Experts of a small language model.
Size: 9 layers, width 192, vocabulary 16384, 35.2M parameters.
Below are experts of layer 4 (counted from 0) of a mixture-of-experts language model. Rows are named router (the router's row for the expert), gate (a neuron's input weights, with its number), up (a neuron's input weights, with its number) and show model dimensions 0-63. Each number is 500 + 25 x the weight over its row's rms, rounded and kept within 0 to 999. Numbers have three digits each.
After each expert's rows: "gets" lists some tokens that make up at least twice as much of what it gets as of all text. This comes from a sample of Wikipedia text that the model never trained on. Tokens count by the router's weight.

# expert 4
router:463477463545476487499524498524560549478510510454509520518477525496483486475526485487490478522515495472501455505518483481459478462513501517543469496516493476516475466506465525511530485474536524
gate2:505485481460518500513558485494508529510477504534540497487467485497470498479468480461524507512525480554456472487483527511495442510465509513479479507537480501501483513532435495544536510482517515
up2:488490505545538480491484446497509501485487523498514488537509479493471516514472501508556531507509473518471467477495509534449465512520430497509519494530477573491489507515514499432511485492520466
gate3:510468501522502487470520487527517528519478488507524547551480533468495490493522480483490520534517473500503436530479477551528535500510552485485473509509531506510522534496475526489503500494533518
up3:494471516501499516517471505491486436524474481471481508495503499527539504517490494514497504432477475527519512483487511471515510463510527521512508503469526489509476440490520496537462502507467502
gate4:489498467493514557514542480463492559463496559533494518515522469504512512482504524476475527502538490522509518519511517508477501507480528500499519451491480505484468500499494547500598463520472539
up4:450516534515536506500486503450503493510511501511534483468490465501513475500549465502528515498534516454503546480490469512501517491537482547464475493502492436512487476483523542531510515489472498
gets: " |", ";", " –", " -", " after", " /"

# expert 10
router:490486437526491497491534502514532534447532527441485502500489528516483462462511490495479470535516501476466444536547486475466457430487507505526500485536489483494450485522502499507516467508532491
gate2:533497492466509492541529496482503529493477487480474495528489506485534521499556498509474508491523471496518517520485537489469517521497459572515470474478463519498499510518461520508508535472494539
up2:504463479491507469541543504514470522463537511513472500468499490498461467486477509507504477494501562502455470504503484557478492500523467455497501490497507487497459502522523479505490508516484473
gate3:515518505496483507477502471540521485521494499518496555517507558455485526513513504507505502511510528495499488483479468542470479503495517509501493487503471457505529520518483499528478541475509509
up3:476485499472455529493468509514489512496446514492503446495500469476519459482487482488496480496506485476567539455521543510476476528455488524466530517517502498473500529500499527504513523468478534
gate4:522502466520521456500481503508525500495491500525511552506465465496495478515519492508517476517481494470522500500513512519540547490489437479475484521537459511483536440541493486480498527487522499
up4:507508476497492494535522524517499506492514505484462496529437445490510486494522451524478446486478477465504543475545538522490544494485471502536482450518464504515528515517514514474466477444443502
gets: "|", " |", "-", "=", ":", " -"

# expert 12
router:484470475533516486464520484550564522474531505466483509514480512530490484479506487480478492508532504474490468531532477464473463475510469528513482479519457492504494462535476526512536467479544507
gate2:498507460531509488495493516509504520470482503521485503447515487509457511452501514522523518513493525524559427466496506530527490462534503504497525539553506489489475510511500494536537492485491520
up2:505533461516521509461507529495481527449504511490493456483552477510467518474487505547535522506505527521551458470472493518518509459515486506489504542568481512518492513508518500497486478494481560
gate3:484493467501488527509508478502534511494474503532491562491481495492477509532517511481484518514419459533479495505553528476493499493514503497513508455496517486481441472526459488536506484502542475
up3:474512489539501435496501507486470519472547499473469466518537519488518484462518490528497485521579537474550493496467504544510514490467485488512471519508510500492559532461529508485509537510489492
gate4:518502484477482505540515485496516488550502455481503465497461477506514476520511541516509496531495497451470527517519478471465496491471489506530478480448533476501504503481495503511500520518503524
up4:508509493483516478489505497516522506487488531519523485504498453496483472466494501507504491507517540438508504537468521523456469534500502446513544472476513495495507500529510536524516509498478511
gets: "\n", ".", "s.", "The", "==", "==="

# expert 3
router:474454469532499496478523492510559539450533497492500502498473520495490496479517506460460479538496519478469452522498482489461464433510493511540494476498467445484472479515479505527540477512539498
gate2:509476479503482478513479543503509524497510518535474483499492499459500503492496482493442514490485494449472517507541463480492488504448532493493468540520485486531476502517505522532514507454507485
up2:550482480531525478496489531508524552532491463532503449478508493492496534559500465519481487461529496452514476528492572496487476484484495502490517530495484507515466486510480505522476525506483522
gate3:463527503524509548496544473490496520449473472510507473534502462569501481511455478498484508476516524465474508477533519482546491500492486516507493505484505522488475528527501510523544491536515552
up3:533491487489508474512516549514496519497495497513504508489470499467465529479530481543550517474498482531510496478438532510491424513498514526481468507514510488507519519494527482494466501479478479
gate4:514501494507517467503496468502517502458480490482525525517495494493508495481538472508509481525510529492509492527480432524515522489518480467502511474481506552466518491501506511507525491501513471
up4:514484479469512464483485509515498538507480481543473528468505487483521476476556474512522503509456557484496472540491491490499456503479521476489508467484501490476498475520549500505513498509477460
gets: " the", " in", " of", " on", " for", " by"

# expert 1
router:497469462508482507515496496530561529471506537430480506496491533484486501483510504478477465512497491496504470501514510472468459474486505520521485501509489469484473481524490543521507468490541513
gate2:517449455528509517488525470461503475486506484510544522514489502490507507516505485480483513488499503518479459500491514482477509438496493485494479511455530519489503492511473503505514453513515439
up2:460571487511523506489524496519503542509488535467450541483519520469482489472513516477504455511469485476522517538530457480484477490481483503509495475546495500497479508545454501510473487514500523
gate3:502493507490514452480477482483533509505505487507524486524497487495481501452469527482487466529508541469469441514493553513510501493489452505523478520483506506491479523459497477497500433531513447
up3:457514475513484501483472515573479473466531531513552564528469519487457487505523554516488487482505525466532526491537468499516578508539478526508491493490504466487480482486522512456500506498516494
gate4:509495458503476530441469436495511487545498512531474500496513480478491498483538505497518491469509535502490491494502482524458512487487467515506499449486507500483516520529516506482503493459483511
up4:486481503500495499506517501477486526458534500505502504511524517543472508443496546497484513580462568457473513495497482481509471497519458494497458504517468484503533463522511456496527479529508475
gets: " ", " |", "/", ";", " –", " 0"

# expert 21
router:483432455556502477483530501525557553473516464470488494512490515509473490491532503485460458515499535477473478507538495486462471453492488499546482461522473480469472481529479518530503463521495496
gate0:487485499476514531499524496501500526499481538524506498478495472559490493498553501480527488520488501513438563496544481515503504514506497459531493527507467501500542528509536507508524506509497500
up0:524493476478545482502486494496502547518505487498503542529517482484534525477526472520485466494509483485483491543454498502490495510489535498477528514486505474560530471549524449439493529485478559
gate1:542511522479472518484514490473485488459495514496456552541480534533509464497514464476490444486491467538453530502515478460478482455456503500469478500506439529505481471540499478514480536485489496
up1:494493519490484506460474470531503541497530465512487476536485529508541473544517472502545530500502474505476507475530479507505466461457516475460477451480462499518467434542513485486502494480474438
gate2:508519454539542486512522565514507542485518503508526479519486573501473528488509477497500473469500519476532501532477490460459487518506487499490483510470478494531465494504486476506530450512483471
up2:509475494521529433546520531500508524487512503481542466491501519493503518510500515511475497500497506467489507509496517473488477514513471496511464479473506464513476535527471479514488480493491508
gets: ",", " as", " was", " is", " that", "s,"

# expert 20
router:479464487538516486508502489524549497493496534488484539513468490509489458455498505470469458526485475505485432536536511485515478467479501504531466478515516515468470473554475498524519472474540528
gate2:517445490495506522475519535492504502524477499527541516466500524492507521515476504487543492523553443521450526479522492473502482493504546504500483503490479500468491536513485490528508509479524497
up2:519496469524530485493470521487499533483510486507499516493506507486507531572522506495513563506503487479476519503499508516512487491499494534532470521507469506506480502451482501465491538499476515
gate3:480459529522520509498545506509536490481507507517517564527474492487497493475502485477461530497494473509487474459534525505512467519504459526513472486504486527501498487553475520496576485511519445
up3:445480477486502531528561490465495551494497466502500481503497488512482475458523475504494495492539515536465475479526480470466486516447526518529465491531475503497517495513578533545526469493505476
gate4:516500511469518504488507517486521525525481488508506527535516467502466540490518512492451434520532504476502466535518506479482473469511478575472512472516500494528482485461478500471491512502529528
up4:492474509535505476501484523503515495505500490549474527542462483496528537501522533548523455551513490483516483545509478464493481515503454553483517491472517494512495507476489486507497490504515515
gets: "-", " of", ":", " and", " for", " de"

# expert 14
router:479478490560487492488496498511565523457520529474493501514472489515478492484512493500466492521502518458483485560520488480459487479470505518518483490510495477515488485519471531512523500479540509
gate2:558513455515487525517495466519535504495451449508535529477487547493484458536494501488491481480462525488475480501496465449478443451514512515481507516496500494494505475511494467495477522491513500
up2:535494522509464498529479497512494507504447478480507516520485555491506468518467499512478489460500503484518480487461459492520493499551510508460484561492506522514480513499443462500472500528486526
gate3:546506475469492515451511465503505526534459477593472520521477510501471528489488497483494499490482507499453484527513495513519491469492537437497544470467538454478499512478488482468500486506482509
up3:486501526547466476521445538508498491450521493465498485503476481505500476497476471530521519447475499530435465496498495498527516495506478486503487518490465533507501517503481447481503452519486465
gate4:504465505484483477497513455488499490494487503534515531498487490507505496490529461475465511443447532493483485513485476486503492476474525455514452511495490514492546512499481505452508488491510560
up4:496474523490540474479508482434487480532462519489570471511477494476465474440509542511526485481497528518484512505545482510502498528539499527498534494477518524507486524499482490501492499512505493
gets: " ", " 0", " 3", " 1", " 4", " 2"

# expert 6
router:499482480540469470470524520528571534499517492499489495514514528488452475481493501505488493489504502491493462500522484490481458452472515501522450471520457496485485496507486558510495482512512512
gate0:539482496504521538512515465481502499488548511491534530544475502533527489541525472476506542490512489552529521500523506489577531472466512517500506466509495530492506426467522524569516538511496500
up0:462500526515502490511494475475504512457547478482501504515489467505475502516522482532502474449507511514505537487501545529516526455541511537524468483503508520508475492465493461492491503532521498
gate1:497470469534492500492477497488495538500519483499494479455456477532494479492535492498520505463540498460468507504492443479496524499494484504541528503503506487548477499489511499506514483527500460
up1:502540490519461538535522502522519495467450516508496477502470486447499512483489530512504501503467501439513501515486510499486452520472482479471502543504498483449488533540491509503497545458496550
gate2:493443522502499512489508460519512472479518519516468498479497504506529484500472505473488523500488498505475505509488480526464439479452486493527510477526501527535545473574504519484526504504500513
up2:518504488523519504515551555530502524544525503490538513522462524516448470465534459495492481514494474483526516494499529478519492510512515545487484532473506433509491498461513533508487497493470459
gets: " and", " to", " be", " not", " or", " was"

# expert 8
router:471492472548506469507536484482559560486524492481492528519490532523474494472535494482463475518476521454484490528535494472447498503514473507550467493508498492472476476504515519512530498507511507
gate0:492452515531505503480475503540560494476499519488513497521498546475471521491515483474465477514518485489490473514504491521482503478517503495494493469508482516518509491514472506480501522455504509
up0:503509495497504455533593472499500438506478515511533493525507497484466497490503501486464482475510523527484508502437521515516459518483512502509513507530503510506474520469510508518499483502485526
gate1:504490529524531494474521501516511501507504497504500451512494513489489512481451502442481496513507511509490481493510486524506486499536467478455484544455497457545465495473460492514488506498526510
up1:520511509480434510486457492493490503513458515497485518516524554545542468482546500555485461526494548550492527483485522493524461513500501482484525491522454497456539463527497524497491527510520457
gate2:521486490509483526533509496537519540487491502507503553509492486489496505450488471473507496488537517519510472494509527501445531452558507485502461510520500462478507498528528533523480533449516522
up2:499513492501525468485450513494498456510484520466522487511491503485521489555473499483484507483481451502496459485467467522512487476434465526497528449515504494486481478456448506519492467510515476
gets: " a", " he", " the", " of", " one", " two"

# expert 7
router:486453427548490473448502459545559494473515514481508492512488536519470491470505505469480455482534488476506433498495493476486499471498510502510479492505498504466481482513481514531525469457529505
gate0:469508431533515470514516480469534475507520482526561579517514522513461533484487514463522503488528529532486532535492523455477485492490484504497517507498521503504470491490470475526505464493494574
up0:531522478532525472469476491523524467445500503518526533521502503520489480504491534477522509483516523511485501543453506500487490479508492515511496540505513502500498488531456499534479484501503559
gate1:500521479489485487519500494513519507494447496488499511501471533521492458472512517524513491501514474498502467474522495516493452414482469511514503471511482481508479499538528512504474508472539491
up1:477460497516470526508494493490505497525520460516523481519539466475498542497511501474466502516538450515527519530499482480506496517490522521486489534505518466546527502478508512518498519485502528
gate2:504487479486494530513570506472521508525495498478511479491480536551520523522502506489507533512505522510496472480529463464479479481506528511527476508571476520521499517566468489480478471497517487
up2:472526520495514474496465493508492500483515499496480524506482465472516484473519501548504463514508508484503500510461548512495507495456454545466460484404552520471505486470498503526495528495524497
gets: "\n", ")", "\"", " =", " was", ";"

# expert 19
router:494462461530471494468500510509554530475517500508494498505508522515474507468547494514485498511524499505485466509533492494452479478507491559528479513512475448471470513516487524520542487497508507
gate0:475477458489535517525485513556524535469511489498491542523523497488504496489495540503486463548553490485491511517520484488521487488488472496542499472516482462530512540562482540518499502497499507
up0:537532485530503487488543485460483472506465486473477468498458530516526514478499511483501525491463481466514496534483519472543493485519469514504495483475481492471508466485462496492511492490523495
gate1:470526516497512470504521479537527470473491485501552532461493488460521466487519484474454479512514488451500432499458534511534531504482472513506522476515505525509512501507519500468517469493531506
up1:491522498519498480510479540526505506515476518533495506507525530498462559521475476525471487547512500547487544486540527498511501473514488428520501469474490492523442479475490504499493499524484480
gate2:503509512514506492482530487520504518496579491498494517520472481495457489488493507518502489511474494488498519501522466516503496482531491508515444482552492509548457489484467473509579454489551547
up2:517548530499483504524479466490508529509488481504477526483471465463536539504476513514524512502512491483502553476485474541489506503511506541480484530507499528511496526536495489523529466490482521
gets: " a", " his", "ed", " their", " an", " its"